config = dict(
    n_layer=10,
    d_expert=96,
    d_shared_expert=0,
    moe_layers=[0, 1, 2, 3, 4, 5, 6, 7, 8, 9],
    balance_bias=False,
    n_head=4,
    head_dim=64,
    vocab_size=16384,
    norm_eps=1e-05,
    optimizer='adam_hyperball',
    warmup_steps=200,
    decay_shape='cos',
    doc_mask=True,
    train_tokens=523600000,
)
Below are experts of layer 6 (counted from 0) of a mixture-of-experts language model. Rows are named gate (a neuron's input weights, with its number), up (a neuron's input weights, with its number), down (a neuron's output weights, with its number) and show model dimensions 0-255. Each number is 128 + 24 x the weight over its row's rms, rounded and kept within 0 to 255.
Before each expert's rows: a language model's description of what the expert responds to. This comes from a sample of Wikipedia text that the model never trained on.

# expert 6
Description: Word-initial pieces, pronouns. First pieces of split words (requ, po, arch, pri, Dav) and pronouns like he and she, plus some table numbers.
gate2 [ 93 143 138 122 188  85 120 138  92 160  96 135 154  74 125 137 153 150 110 113 117 139 135 102 129  99 126 108 125 120 142 160 135  84 135 146  77 147 167 134 121 173 137 127  95 103 114 137  81 127 120 124 133 103 123 142 146 164 138 132 127 102 104 134 103 167 117 127 115 119  84 133 177 117  99 138 171  60  74 168  82 130 147 139  99 124 167 142 121 106 141 115 137 108 109 126  87 134 139 112  84 132 128 138 131  96 119 137 156  99 132 112 165 130 134 134 101 118 143 131 122 128 154 142 156 164 117 130  97 164 182 158 119 107 140 175 104 109 146  87 112  95 153 147 143 112  78 152 134 115 150 105  87 129 138 129  87 107 111 134 149 108 191 127 101 138 101 111 145 131 117 176 103  94 126 133 126 100 135 136 120 172 121 102 148  93 110 123 160 161 134 125 122 114 122 165 134 135 103 125 100 115  92 137 122 113 144 121 151 156 113 128 106 143 104 138 137 122 166  93 114 114 118 136  89 106 155 120 102 101 116 115  61 150 117 128 143 126 145 115 130 118 156 164 138  95 167 105 140 150 118 149 130 168 126 126]
up2 [149 102  73 131 167 145 148 115 107  86 137 165 110 111 139 117 145 113 156 126 112 127 122 156  95 170 130 105 119 130 144 150 172 127 136 168 163 141 118 133 157  96 141 111 172 148 123 100 145 137 133 122  84 139 112  92 136 157 132 106 136 122 147 121 103 106 110 114 132 139  76 136 146 130  89 133 151 139 168 122 131 148 132 144 136  78 174  77 169  98 152 129 137 142 114 119 132 123 142 113 142 134 143  95 126  86 156 109 152 147 174 140  88 144  93 119 131 124 136 160 159  99 135 159 105 143 138 126 100 136 147 134 104 162 116 166 105 156 130 115 108 151 137  94 139 161  70 157 128 132 126 102  96  94 102  98 130  89 147 159 167  80 131 158  74  93  94 129 137  94  99 106 156 166 118 161 120 120 138 122 114 172 130 134 128 115 157 126 144 125 106 145 122 110  75 144 126 153 110 118 114  80 137 170 168 123 155  84 135 118 165 139 136  93 131 165 165  96 131 108 177 110 119  90 126 123 109 156 118 141 139 112 122 122 155 126 100  89 133 156 118 129 151 131 116 123 102 117 127 155 116 133 120 166 143 153]
down2 [122 146 129 127 145 122 148 135 131 137 106 173 133 117 148 126 107 121 154 134 127 124 107 153 139 118 147 107 144 107 139 138 107 153 151 135 148 135 144 112 122 128 124 145 130 127 105 130 133 144 126  97 119 132 165  87 143 144 145 128 137 150  75 129 129 150 134  81 128 112 146 131 191 145  98 139 128 147 130 159 142  90 125 154 184 130 121 131 186 163 105 106 168 130 129 124  82 140  89  87 129 146 115 136 132 104 120 112 152 110 121  92 123 156 128 115 128 113 146 145 151 132 120 132 111 150 159 131 158 128 170 120 155 130 143 159 173  88 121 134 167 135 113 116 139 142 101 182 158 105 121 122 111 153 157  86 151 112 142 104 147  98  91 148 115 113 114 157  95 116  75 140 106 124 128 159 113 189 150 119 129  68 147 150 150 177 176 136 148  99 146 122 119  80 145 166 141  92 120 142 114 124 151 129 116 164  88 143 168 140 112 168 105 135 113 102 197 128 168 129 135  88 127 145 141 140  81 180 138 140 151 117 144 127  89 129 132 160 133 116 157 101 128  86 125 116  98 153  93 167 126 118 183 101 139 126]

# expert 10
Description: Capital-letter word starts. Single capital letters starting abbreviations or names in tables and lists, such as C in CWS, B in BIH, S in Sääf, plus digit pieces.
gate1 [140 144 162  68 163 113  86 155 140  90  88 129  88 105 179 138 122 114 103 114 150  95 139 102 180  83 137 145  99  62 135 115 107 111 120 108 114 152 146 109  99 131 150 123 127 169 127 110 115 120 155 126 104  85 121 167 162  86 130 139 120 112  95 135 161 121 108 134 130 160 110 127 138 142  97 137 130 159  77 123 113 144 134 148 185 125 137 125 141 113  96 105 120 122 103 121 173 113 108 114 111 102 146 113 140 139 150 123 140 133  98 137  90 142 140 120 130 108 165 173 141 135 139 127 137 157 190 119 148 159 135  95 149 135 144 107 152 100 106 174 150 104 129 133 125 110 131 127 117 119 123 116  84 109 129 120 162 121 117 111 159  92 134 125 175 127 161 144 155 126 145  83 110 105  87 100 110 123  91 128 136 108 153 136 109 112  98 125 143 147 115 113 158 100 170 125 159  86 123 141 169 102 130 128 126 127  70 107 118  77 120 103 111 149 113  92 112 126 113 114 159  98 143 178 155 117 154 166 107 115 124 143 129 103  87  76 122 120 125 125 139 162 105 146 116 131 132 146 114 152 116 142 125  81 135 145]
up1 [105  92  91 142 129 101 104 119  91 137 137 147 145  72 113 142 150 132  97 106 146 107 164 131 125 130 114 148  96 119 161 103 163 122 167 159 128 128 144 121 127 129 159 128 127 148  76 117 168 127 111 134 131 151 115 116 120 117 140 100 101  98 146 106 101 137  77 111 136 136 132 117 130 108 121 102 155 116 166 120 104 144 124 157 112 104 123 156  89 122 119 102 170 122  91 140 114 146 115  68 149 133 153 122 111 158 150 154 145 133 135 117 134  87  88 157  83 169 126  93 124 144 153 166 127 109 147 126  68 154 127 103  82 103  94  96 114 145 123 112 137 177 119 116 134 110  90 138 149 144 107 130 154 149 124  96  90 125 173 101 157 107  82 128  84 122 123 128 124  91 107 142  88 124 146 142  81 129 164 148  73 182 117 142 127 134 156 158 110 144 171 146 120 143 167 118 111 163 103 123 129 162 161 137  96 135 164 102 120 162 100  96 189 105 127 131 142 131 119  84 123 116 130  75 120 123 131  84 157 133 101 107 124 128 113 116 136 148 139 139 160 119 151 111  93 112 128 107 130 142 121 112 125 125 131 133]
down1 [121 138 101  98  88  91  77 102 116 150 135 117 149 109 151 120 115 132 122 157 100  81 158 152 147 150 151  73 177 141 134 150 105 131 120 165 142 127 133 124 143 130 117 111 132 162 125 126 171 128 137 123 143 118 155 113 135 127 107 112 129  97  99  92 143 134  85 146 112 111 114  94 114 126 130 153 112 109 168 148 121 161 149 140 110 151 155 114 122 123 159  96 112 172 123 122 159 181 124  76 115  96 126  84 109 126 129 166 148 138 136 112  80 165  66 134 129 134 116 142  71 112  89  92 171 142 123 139 140 159 108 138 120 128 132 151 139 136 129 119 133 121 123 120 133 104 122 108 141 150  97 160 132 108 146 101 180 139  85 112 112 126  75 173 138 129 171 128 134  88 154 124 105 143 107  79 135  73 125 131 120 110 120 143  66 113 137 136 161 159 118 132 122 115 126 124 150 104  89 141 152 152 148  94 143 134  98 129 147 136 127 126  95 125 130 121 129 141 106 146 189  78 157 167 129 146  95 108 123 112 140 129 124 116 122 124 163  87 121 146 107 106 120 167 154 117 150 130 158 181 143 143 118 121 121 166]

# expert 13
Description: Determiners in sports/tables. Articles, possessives and numbers before a noun, such as the, his, their, first, three, and table pipes, mostly in sports and results text.
gate2 [ 81 151  91 144  69 114 154 162 167 112 146 190 111 104 144 129 141 157 107 150 161 125 136 119 110 146 110 106 110 124 141 153 132 132 123 143 138 165 147 134 120 171 137  97 137 111 110 133 153  99 125 153 115 142 138 149 115 155 129 108 116 150 110 151 119 141 177 137 154 136 141 187 116 105 156 162  87 160 112 148 109 153 133 153 147 126  94 167 144 101 135  82 132 131  84  83 129 150 144 122 128 135 139  94 134 122 139  89  99 120 112 116 153 168 102 165 104 131 155 135 118 105 115 104 142 124  88 132 139  76 165  97  76 146 147 127 132 160 129 183 119 133 144 101 109 133 146 154 174 164 143 143 133 113 112 115 121 142 186 104 150 128 121  93 155 115  71 170 140 131  82 132 113 139 143 111 112 183 103 121 123 139 165 129 108 134 130 153  78 116 132 154 154 180 142 133 140 147 125 128 107 115 122 154 123 117 137 137  75  91 113 123 140 114 139 119 125 170 130 140 121 134 156 142 126 144 120 166 110 121 119 143 113 114 107 142 166 139 135 160 161 119 107  98 151  72 113 151  90 123 103 143 153 121 132 120]
up2 [140  94 115  72 190 120 111 119 103 130 143 142 120 112 143 118 116 178 142  63 156 119 160  98 108 128 103 167 136  75 117 132 138  98 101 137 107  66 140 133 133  92 101 149 177 120 173  95 128 142 155 102 117 110 111 107  98 127 130 131 130 163 179 110 131 168 135 114  95 132 140 121  97 118  68 132 164 138 142 131 200 119 103 158 157 149 157 144 120 131 137 120 117 171 131 104 120 129 120 101 148 157 132 168 117 133 119 140 137 108 155 124 123  98 119 145 128 141 108  81 155 150 177 161 147 154 130 105 121 133 134 150 113 116 151 110 167 145 115  76 145 153 116  69 111 129 108 132 152 132 158 117 107 138 121 153 112  88 166 122 127 113 118 170 138 135 132 119 143 145 131 143 122 155 171 141 134 118  83 112 135 132 112 117 167 141 182 156 125 132 162  84 156 110 121 139 144 136 115 111 171 140 151 110 123  85 109 127 106 157 114 121 112 140 115  70 156 131 134 176 111 119 137 121 131 159 137 149 111 152 130 158 118 122 159 169 115 132 134 133 116 144 143 125 121 158 140 121 124  94 105 109 125 143 148 127]
down2 [179 111 100 113 191  89 106 133 105 120  79 149 142 123 118  89 115 102 130 155 104 106 140 132 107 142  87 137 100  69  80 128 110 130 131  98 121  83 152  99 161 125 107 112 111 122 136 143 115 101 115 124 109  92 140 105 105 152 129 152 114 190 142 136 147 119 119 126 117  92 129 121 138 127 214 116 154 120 135 132 100 114 114  71 150 113 170 202 131 127 158 109 111 103 159 107 137 153 115 126 115 118 125  98 122 116 135 130 113 104 106 122 107 113 152 119 138 120  72 130 108 150 109 123 110 145 102 107 113 133 160 172 126 131 134 130 146 109 117  91 119 143 105 142 175 139  97 176 132 102 122 130 159 130 167  78 130 134 135 126 134 129  87 126 134 106 121  91 120 115 116 122 124 143 118 152 119 147 147  99 128 133 143 106  92 101 129 191 162 131 141 121 151 125 162 117 158 125 131 126 117 123 145 136 113 133  95 136 173 153  78 102 142  83  90  80 151 118 130 100  96 105 135 134 130 111 103  81 155 123 107 110 158 111 103 135 173 119 142 110 151 147 123 122 105 141  96 107 151 153 130 112 112 131 109 132]

# expert 4
Description: Table cells, dates, numbers. Pipes, numbers, month names and semicolons inside tables and lists, e.g. award entries like Nominated, 1952; and coordinate symbols.
gate2 [160 101 143 104 141 128 148 174 154 123 135 100 146  85 151 151 144 169 158 145 175 154 115 158 161 155 106  80 123 122 133 121 117 159 140 114 143 166 111 115 109 148 146 170 122 119 130 139 132 135  92  99 116 134 115 163 127 137 135 108 133 107 112 114 128 107 156  89 144  90 144 103  99  72 134 154 122 108  88 145 109 160  85 151 106 107 128 123 143 112 155 133 170 128 141 145 112 156 111 123 112 158 115 134 135  85 187 120 140  97 138 145 161 107 138  88 107 113 147 126 108  54 123 113 140 102 104  98  93 160 107  96 145 143  89 145 131 143 167 136 156  83 138 134 115 133 145 158 116 136 122 166 123 153 112 116 112 149 143 121 141 147 146 125 146 148 134 125 138 125 119 147 128 125 153  99 149 144 145  84 117 155 101 121 123 106  95 146  96 131 133 133 123 140 136 153 161 123 109  73 137 143  98 108 142 140 100 129 111 119  87 139 131 101 126 129 110 130 175 135  94 169  99  91 150 126 126 172 126 176  55 119 138 176 153 136 109 120 111 126 119 126 146  79 182 100 119 111 109 126 108 101  94 142  89 122]
up2 [197 133 107 153 148 123 121  95 159 168 148 113  96 150 166 141 133 118 128 156 107 106 140 155 119  88 155 121  80 129 136 135 124 131 134 176 124 124 176 161 173 102 105 141 129 144 108 142 140 112 122 126 132 125 128 140 117 105 129 177 136 132 181 137 123 106 126 172 202  84 133 113 109 126 153 116 119 132 128  94 138  93 115 156 151 129 146 140 140 125 138 114  64 172 147 111  85 108 118 132 126 146 114 136  46 152 147 171 175 139 130 129  97 129 131 110  96 143 104 129 125 147 104 132 109 173 142 135 129 143 122 136 148 157 130 138 159 118 105 133 127 148 153  68 134 154 139 120 101 132 150 171 137 124 143 119 135 135 151 140 114 139 126 145 101 122 109 137 123 118  96 175 134 156 132 155 144 116 116 130 144 103 122 113  91 155 133 141 134 132 144 131  83  96 133 125 167 123  80 140 166  74 122  91 128 156 104 127 157 158 105 159 147  97 133 100 150 103 100 126 127 116 136 133 116 124 109  97 136 108 139 161 196 150  96 119 169 143 117 143 121 167  95 113 106 148  94 151 155 151 129 111 145 118 125 129]
down2 [153  82  97 119 120  83 160 137  74 142 168 154 103 120 116 109  99 121 123 109 119 145 134 113 157 105  89 119 151 120 113 143  94 136 161 146 111 212  97 105 157 126 120 109 172  96 125  84 100 137  92 123 128 119 140 122 106 111 116 110 125 150 141 145 125 111 119 130 101 114  99 116 102 102 161 159 134 135 137 128 117 143 128 109 117 117 136 123 133 141 121 153 116  86 146 153 116 108 115 144 133  90 110  68 136  96 136 127 156 120 148  90 161 154 128 114 145  98 135 149 154 150 112 109 135 182  83 146 165 107 157 148  91  86 112 137 113 132 138  89 138 126 121 151  94 151 135 129 160 156 139 149  73 159 117 152 138 122 137 105  75 105 117 131 180 165  95 129 102 134 138 167 124 118  86 139 111 123 135 102  82 156 100  90 127 142 119 118 118  98 147 117 175 127 130 126 156  92 103 122 130 148 102 152 104 116 143  91 141 150 101 139 108 109 178 100 150  92 138 138 138 107 146 115 123 119 100 141 163  82 118 116 153 157  94 106 143 113 127 159 150 133 166 143 143 143 111  98 145 113 127 126 111 156 177 135]

# expert 7
Description: Capital initials and stems. Capital-letter first pieces of names and the stems of words that a suffix will finish, such as M, R, V, Hik(ing), stat(istical), prep(are).
gate2 [117 129 127 130 103 130 146 119  83 105 102 143 125 128  77 105 127 156 112 110 139 122 159  96 130 155  80 155 134 126 114 183 114 134 129 155 156 131 115 147 161 136 112  65 175 142 134  94 126 128 169  85 140 124 129 108  88 116 151  85 103 121 163 193 132 135 186 148 143 152 176 122 145 135  95 132 102  82  72 120  94 120 141 136 123 137 139 141 132  87 119  98 139 117 147 140 173 140 134 155 113 131 155 106 101 114 110 137  56 149 115 139 129  92 115 135 125 150 118 134 113  96 121 177 151 106 119 160 126 108 126 113 140 141 107 121 176 117 154 116 143 169 128 134 152 118 114 133 141 126 128 117 146 105 124 137 104 135 119 126 124 147 131 150 137 133 166 100 173  92 138 113 131 116 145 166 139 140 145 113 139 170 143 138 181 146 101  78 119 149 148 142 149 132 111 131 160 122  89 154  95 129 157  73 122 122 101 112 147 144 122 131 100 146 116 140 125 127  90 116 143 129 126 123 146 127 140 102 132 127 103  92  34 127 120 143 131 118 171 150 127  83 147 134 138  99 139 115 148 147 112 133  79 128 128 135]
up2 [141 115 165 119 139 108  92  67 100 138 172 130 151 138 132 149  95 149 120 141 138 132 168 139 135 123 115  95 156 105 105 117 145 108 181 139  98 110 146 117 145 145  99 122 126 147 133 140  89 120  97 157 137  99 111 123 119  83 144 130 111 167 168 107 164 117 107 112 139 136 122 125 173 154 141 133 167 104 134 140 133 117 158 125  93 174 121 125 131 131 114 172 101 124  97 126 132 161 156  94 117 124 103 142 122 140 129 163 155 121 129 115 164 144 150 152 147 148  90 153 134 145 140 135 131 127  71 140 130 147 106  91 147 136 146 137  98 122 133 125 152 107 117 174 124 132 164 155 114 163 115 142  84 123 126 140 113 162 142 124 112 136  92 149 208 133 104 134 142 107 110 103 106 115 145 114  92 138 124 181 141 105  95 144  96 106 137 144 125 134 156 167 145 180 128 120 152 135 149 117 130 127 129 115 139 125 160 114 138 172 136 123  70 156 139 111  88 122  72 186 122 127  98 119 130 167 131  72 171 140 132 135 128 135 130  91 126 145 168 109 150  65 154 161 136 130 115 117 141 151 151 141 105 145 154 156]
down2 [141 111 124 122 116 139 147 121 111 162 104 158 153 121 113 119 151 126 160 153 113 104  94 144 126  88 170 159 101 126  91 134 122 114 147 100  88 135 156 136 161 113  79 132 150 157 113 116 112 125  92 135 146  99 133 101 136 147 136 126 115 150 122 113 130 135 142 152 117 150 159 124 147 134 131 140 150 162 115 135 136 114 123 117 127 127 165 101 162 138  83 149 118 142 169 104 162 133 115  62  91 105 124 118 121  91 129 140 122 120 131 166 139 128 125  97 155 122 117 143 143 128 211 115 109 127 117  91  96 177 155 117 178 123  80 111 115 142 115 130 100 176 108 167 163 128 148 191 113 126 155 152 129 129 146 157 133  92  80 153 131 142 108 143 192 153 128 107 121 112 117 133 137  59 130 100  99 130  99 175 127 118 146 105 141 132 169 129 143 170 124 146 164 143 115 128 131 105 114 125 155 123  90 149 138 131 120 137 118 118 155 152 115 147  99 158 118 109 134 122 159 176 131 113 154 128 154  97 142 106 152  99 124 147 125  92 101 174 126 158 117 103 152 125 133 140 126  71  97  93 137 133 115  91 172 128]

# expert 2
Description: Function words, determiners. Articles, prepositions and possessives in running prose, such as the, of, by, his, with, their, often right after another preposition.
gate2 [171 146 134 187 106 155 157 109 157 123 172 132 137 114 120  96 128 117 149 141 134 154 131 103 137 115 114 120 159 104 120 142 135 174 139 141 124 131 142 114  98 106 160 115 158 113  89 157 115 118 125 145 160 135 146 135 116 125 101 126 133  99 126 122 144 118 116 171 102 165 145  79 123 128 107 148 126 126 149 101 131  98 148 102 123 124 157 127 201 127 133 130 145 138  90 145  83 118 114 131  84 157 140  92 120 154 105 141  97 145  65 135 100 131 147 141 108 155 121 167 149 111 144  92 142 136 184 124 129 150 157 129 152 105 140 129 165 125 151  80 104 146 150 144 137 151 141  86 141 147 137 161 134 124 135 137 104 116 136 148 119 169 137  73 124 157 102 155 134 136 100 171 145 123 174 125 137 127 143 162 144 128 140 147 117 111  91 113 129 140 169 115 123 134 146 116 117  83  94 140 190 135  88 141 100 128 138  97 138 129 155 146 110 169 122 102 126 125 123  85 129 151 124 161 132 156 113 112 172 160 163  85 121 120 123 115 102 151 169 111 154 139 106 143 155 146 142 123 114 101  59 147 181 147 112  91]
up2 [116 126 160 145 141 104 122 143 102 110 127 155 104 119 156  81 157 162 113 113 108 115 135 110 119 136 139 152 160 150 100 139 120  97 132  95  92 126 122 121 107 140 159 135 145 172 116 161 128 114 127 141  85 114 130 158 141 112 191 114 129  84 122 140 105 107  82  87 148  88 130 114 130 154 102 127 133 100 129 138 114 148 128 190  93 164 124 152 119  96 129 126 110 122 137 137 158 125 116 146 136 110 147 145 103 124 165 119 119  79 104 149  60 126 155  65  92 124 146 109 125 109 155 127 133 112 137 136 121 122 104 117 123 160 103 155  98 159 133 160 123 128 128 106 117 141 136 134 140 124 125  94  89 121 129 102 140 101 120 116 111 116  88 135 103 140 150 100 155 139  73 137 120 117 113  97 144 137 154 119 167 126  96  98 129 103 149 142 123 140 142 132 179 121 115 155 161 160  98 131 130 118 132 117 168 151 111 126 208 116 101 144 121 135 135 104 117 121  88 116 101  94  98 128  77 161  92  94 173 130 106  89 125 146 161 128 140  65  95 147 142  89 147 139 139 145  85 165 113 167 120 112 125 131 145 156]
down2 [116 164 122 136 121 159 107 133 173 139 111 160 131 137 135 139 119 112 139 159 111 124 130 117 190 139 121 152 155 156 143 106 162 144 109 103 173 117 152  86 110 116  91 133 110 128 110 112 141 134 108 127 138 119 180  84 159 188 115 127 134 149 107 166 122  81 124 144 148 134 117 126  95 138 132 173 159  77 132 159 133 146 163 106 110  93 161 146 174 143 119  92 130 108 137 139 152 169  87 118  83 151 124 115 123 125 167 129 136 157 143 133 140 106 157 146 158 127 146 161  90 127 100 110 140 131 149  85 111 123  89 103 101  72 160 119 142 122 128 142 140 153  97 157 108 138 139 109 145 150 163 101 103 133 157  81 150  98 112  96 183  71 160  62 133 121 110 169 102 115 162 106 141 134 123 101 136 172  99 113 142 138 117 112 156 106 114  72 173 133 118 115  97 129 101 118 124 122 149 151 108 117 138 132 123 110 139 119 148 132 118 117 136 142 126  88 132 106 122 120 165 137 122 127 141 116 143 126 101 119 129 138 125 156 129 146 140 140 132  91 164 130 145 138 158 112 111  81  86  91 148 116 145 122 107 140]